Below are experts of layer 2 (counted from 0) of a mixture-of-experts language model. Rows are named router (the router's row for the expert), up (a neuron's input weights, with its number), down (a neuron's output weights, with its number) and show model dimensions 128-159. Each number is 128 + 24 x the weight over its row's rms, rounded and kept within 0 to 255. Numbers have three digits each.
Before each expert's rows: "mostly gets" lists some tokens that are sent to it at least half of the time; "comes after" lists some tokens at least twice as common just before its tokens as in all text. This comes from a sample of Wikipedia text that the model never trained on. Tokens count by the router's weight.

# expert 17
mostly gets: " However", " not", " .", " These", " They", ";"
comes after: " ", "0", "1", "2", "3", ";"
router:124103132171155112148087115130166141067075119116159105093113099099139131130087124094129147086154
up0:145111111164096144115108109116092112111111086132099098140120158172135103136133125101081100100165
down0:148125125083138109168157108091147121120114137141150168102115117135103116122084118100128123126095
up1:161111124138147140119114092083113130121154126116125179140155113136140127163123139127129139191155
down1:124117124137105143122111170102173161106160173131137139125083107109117118122113126110114158129115
up2:145137146099142130118126115112149157112181121147142147144095124112166161135138125140087131103124
down2:155114183156122183157107139099105144110152129120123153138155129114120117099135136134121168117116

# expert 1
mostly gets: " States", "),", " century", " York", "ology", " Angeles"
comes after: "201", "200", "202", "199", "198", "197"
router:140106127158127141153067159148142119131100104122083134189175119153146118117117096160159110158110
up0:103108115121140146142110127147115123149140110081107140079127155155078153158100139131152129135174
down0:117097102132116122101109098150183158107151146090091158126130135087187109112089137132130124105164
up1:140103118100101142108093151143145137111139094155139155108112125133157138156096083113154128104135
down1:114108137077121150151119119122125098102109097146125152123124140130093143127146142130078102179149
up2:156141092110106104115114137085108133089119132102114084109128127148068146097125106113132134109088
down2:152115162125089131140148135117128133158121146135152120128130142124104133156115119105154097176127

# expert 16
mostly gets: " band", " song", " version", " sh", " co", " rock"
comes after: " the", " a", " \"", " and", "==", "'s"
router:166157192124171110162154104158150103206141165115152137150142099132132146140144126144150152108149
up0:132128087107120092151124137115145155155153124135145139131130106150172100097107138124133175160144
down0:146128119124141143111113128103142111091126168117146152099113087117129157125118091133143148139100
up1:159092148140151140197173142126138104164142119106143153109148170125140126126111132117086134106129
down1:169121109105155115145142156145214126119164148133094130150110137121138115122105152103104092115160
up2:158118145132093170147122129157140122113158056146124145125100157125140173142179148120135106123097
down2:125149136099132097129158133134152135154092086116167165105095182152112099094065147090133114114130

# expert 5
mostly gets: " Y", " An", " New", " Los", " And", " Sh"
comes after: ",", " |", "-", ":", " and", " of"
router:137105137109108122143134114112142096136145129110139147145128128070121113143181139122157137133112
up0:118155158139145164152084155116131122166123130100143140106173106159104114150159074140123120119172
down0:121124145156087155143159088097135089154164139115128148138132090136178163126137137099107148107126
up1:105162135137089079139122155088108110093187094156162142102159151131087131134146137127156116146142
down1:137126135123101129122137121105151141141127090109113138109117093061108140114147155129145150117125
up2:116137123134090146139132159100157120140137093145173058110117131125123150090134125163130167138148
down2:131117107134120126114163128132184153137076136155143134121133129144119129124117110142104123116095

# expert 20
mostly gets: ".\n", "\".", "|", "\"\n", "In", " In"
comes after: " |\n", "\n", ")\n", "|", ".\n", ")"
router:145134124084129108102136134147107112104161108102127111148130124157148107135117135120098186117103
up0:106157103144145116085090166107104162169112133122149130123121137111179146165145172100124182108146
down0:109127123107161128140134105102146102111128126148157154130143124140134137147145155141138137143135
up1:134115112132146118073151154133135104110072107100111147144122137150086123139123072121132158134142
down1:121173115147146117096113138164121098127125162127128126126138119102114117184098130111121148108114
up2:099141146133141098097142124107099119096115125145105078113083097143136118135084140075116157136112
down2:130081120130127158113122133152166098127130119118150143145135119142131125120118100094177172121118

# expert 4
mostly gets: "200", "199", "197", "194", "198", "196"
comes after: " ", " (", "–", " $", " =\n\n", " American"
router:113137111159149123181149134129128159147096109116114164131130075171125123123129089130153143121087
up0:135120101080096151113156118129105159133122140113120106111159079137110112098136123170129127112137
down0:076121109104136115108184143109118162136106126066138168128124123163132151098129124132124128173170
up1:106087164173107154128164138121142109132128125141129129091113101124131150134128087136124079142153
down1:124098159123156153114121107102127112169168086121124148112121108150145168104122150085150110115128
up2:119096098159150167139072143110111114120158136130141129101150101106134145131155151095148118122119
down2:144151143106142111122146167121076127139151154093109192151111073101114084131139137116105163149127

# expert 12
mostly gets: " RV", " Player", " Football", "å", " Goals", "alg"
comes after: " |", ";", "|", "°", "%", "born"
router:119134124134105142119144108125114128134120114090116100128117120120146087149120125111124144148140
up0:060108087124157143102159165147145121153094106119103141141150144131095135110152094101108098128134
down0:128127154120072133156155111158113085136109167164086176110159121153114137175134120114105135103105
up1:160128159110170114150072085082136073159131098106099103145141126123091134157132141129076147133124
down1:124143139130164134157137106130132103135132155135128144131127099102134096149161149147163158134111
up2:113137129116159121104064119129111111151163132107104120159136122135159130148147106101115139146126
down2:142147143130162131113117075132135127119148150139074143161104137138109126132074141123109147132123

# expert 33
mostly gets: " However", " JPL", " well", " age", " population", " households"
comes after: ".", "0", " |\n", "1", "2", "3"
router:138146135110122162131153125106102118116143117146094088184140131129076133134114148120150112150155
up0:118132108148142125185151135112154154096136120120163145177125096131137169137093125148143104082119
down0:097093101136146119171136090112165116153148127142133158105141133109123154133131100150131122127131
up1:134174132155108144116150114105097092138127097103144089177107127117109100146171146125165136116099
down1:086121112105090114106066095118169113129123146121143149116115099132141106096164122127133168144156
up2:134161101114082113136102144132101125119143100149133102090117090148092118119128130126169087156140
down2:118105150120164088144118109143091109180125116070171110095137165114126052131136098129130119158164

# expert 34
mostly gets: " States", " United", " USA", " Party", " Bay", " College"
comes after: " |", " the", "|", ":", " United", " The"
router:136167129149138102143131154122107079139159147082155134125137157172133146169150154139139088155122
up0:100123099096120130120097120143120123138054133185121102120139165157119126133142113162122114132139
down0:129129086146144123110132099170141116095118098140154097098145139138102158094142118103150148085148
up1:153083120128083104149122103115114125093144099149160140139110140121117095150153127099117133113101
down1:123098127124109114160137124136176110110153093105109102149138143129154153127137104131087122120153
up2:158119133132147104141104108138151077135161157143143125132155146111113143112158079094123108133138
down2:119092117128152133098114097107112090143127122123145142138142117085149126126115120098087109161126

# expert 27
mostly gets: "The", " three", " both", " one", " first", " second"
comes after: " the", " of", ".", " as", " a", " for"
router:129126150140119139114147134107161137131141175121146171083116087180104130126094195091114085141146
up0:154133175145102119165139148098070111136177150086111124107135163128133104054135143138135151105142
down0:121062135117148108130183116139129118090100124132168136114158090047143110108101159109118148097131
up1:134139164160103152159137133123090124124123159137134057110121092130110120072084090149118105166155
down1:105110144139139124080104122129106130101137105148127101141145097123134126151147123114163159137113
up2:108102140156107117110142136100163161117145124114127177097150096152098102104141111119143114155113
down2:140184122089116114123154108115148098135133108141121092145100098145123122123142114114112129105145

# expert 38
mostly gets: " July", " December", " January", " September", " April", " June"
comes after: " in", " of", " to", " from", " on", " at"
router:102084129138149146109106103103136137147141123149162131182098141099123118137123131085075148133109
up0:110100101157088149154121102097099165102103104144154105140111113129036144116090141168133118141134
down0:135156141121139147144080111137106119152149136145147159167119161162121133135143153100156165148077
up1:085094117122102132132074139151150116127131148144129146109143129130136144130107164107149114144180
down1:123129138146128071099138139158169154138177141114139157125091121101101138108129093099147107165131
up2:145144114115118138105140152105116152144136135117133112136147147099161100144164126118107103156154
down2:104109131188101134137171133116147139103102106103147145097109191106094162126110093081159155123108

# expert 39
mostly gets: "″N", " Phylum", " Coordinates", " UTC", "|---|---|---|\n", " Density"
comes after: " ", " |", " /", "1", ";", ":"
router:091097151103104131170159137104150118140106080181160112147090113163161106132180106135087148093076
up0:071126131125107109123125076139128114185115132151110134102107146150111129146156086133134150143159
down0:103108144120100132127138124152117101130115125132140162144131098191157149148156099112172106145134
up1:124171143160157163135126163146136109094134088114124119160153094162175099128094107141125151111109
down1:109093107121108152134169158133177135159148092145091107093109124111143088113135153117113124125114
up2:131130114091114120155132165159105118117074155155115137145123131130079091171139088188134119167102
down2:185132115105093123127129090157137146136174134141128173151140139129093127128124143119105157150158

# expert 3
mostly gets: " season", "12", " Championship", "01", " JPL", "19"
comes after: " ", "–", "′", ":", "/", " +"
router:085183133124111105132132148095093118117122130145138106163135132144116145110155152129118106147133
up0:119120119144097149135093122137121191144127120123172125086140127116071139108156147096161136123126
down0:147117139175126135100111126149116112121142116159145137152106109131117124139090140112085128097160
up1:120130165108107120118122116145110127121172116111144129125102119099140145126108116155116125115123
down1:106143093095129088139087137102109132086128138152079114152087142171114127084113124143098136093095
up2:088111119146125087127087107108109200147102107140138090129110128142124164115119135133124154125141
down2:104086143128136152088119162110108151144111161156115115122141158174143148112154141125119138120154

# expert 0
mostly gets: "°N", " company", " the", " Born", " July", " November"
comes after: " in", " of", ",", " by", " is", " at"
router:105100102076186125117136123151133117135127108109119187104119126138150112159121141136117161149115
up0:114149082122145127141156172138107119150147148073151133158107140129122136154138100142112088154130
down0:110145100135111120116122170100125173081126123131121134134121125156118168100175102126116104080150
up1:145107114131157143120124157126157123128142139148101133110106138113135116089150126107112120096111
down1:077156164123143135092160132122212138132148103112125185124141109158134109129126145090146124136135
up2:095102123139076124139115151097105148129086112162128134132129122125084105132145092134128122122125
down2:136089148172123178140154122115094136133110138141138123132108132107117170145118149110115134186130

# expert 25
mostly gets: " used", " death", " could", " moved", "See", " said"
comes after: " the", " a", " to", " was", " and", " his"
router:141115138145152089141122086101178128156153143116116103126132124158127132091093137130164126145159
up0:141112138068114093138138145089146122120098145096137128125123149136059161133159105126141131146142
down0:138132115127082121147150105109114151106089109151107140137161113115146133126104095153103118153140
up1:139138126126097136171121151126075129079112160137089138150117124105110142149149103094120093124083
down1:128161150129125132159135123111148167174131120128131135158119134129161148141096132151081107167130
up2:106162136147093138123132049100105198117122093168103110113149101125117139093121120123145153144130
down2:129115133122095145159139107107084112144142139156112098134131104158142184136175088104115105141078

# expert 26
mostly gets: "==", "===", ".\n\n", "201", "199", "198"
comes after: " ", ".\n\n", " (", "\n\n", " |\n\n", " |\n"
router:089135091156122153126089147119107117142107119127106133167142160161119075112137161097148156101135
up0:140162143116097150125163080129136119076159078106092166144155118090160137102161062132148122135122
down0:135125098137139137107109098121139155095136117198116138107161084131143105141109131098146119133139
up1:123090106139137108152152129119114170115150107093148134102117170182101137143121140101097150115146
down1:143103158143100143113133164093146094162117116127148120121120120096127164122127101150074128129120
up2:114154151124146166147111124138125127179144151096177122088120136125112128135132127149142078210100
down2:107109117137136130138094107125129116154150112106121111132078156179105095160129108128115112121168

# expert 10
mostly gets: "12", " After", " As", " An", "14", "11"
comes after: " ", " (", "-", ":", " \"", "9"
router:091101166141119134114144145108107126117158112101127176140141146106150152142148096128176098120115
up0:151160145179168114103113149119117121152124155117128115155183118092093096117156136148206158077125
down0:144169112129132147101094138138159147146062118121141124175139116099122107143128147101110185107109
up1:139125151145180136146151106112088124114085094170144089122145198104084132113119137121152165148138
down1:101124150152103117100109115151125138111154084158167143106100138140113128104105116089123112128135
up2:168134163110161131124136103113129111156125122088124138100144158154094141163113100084127172156116
down2:114125124132091156145125143108169166183158121156141151149174154155134116130114136126089144104132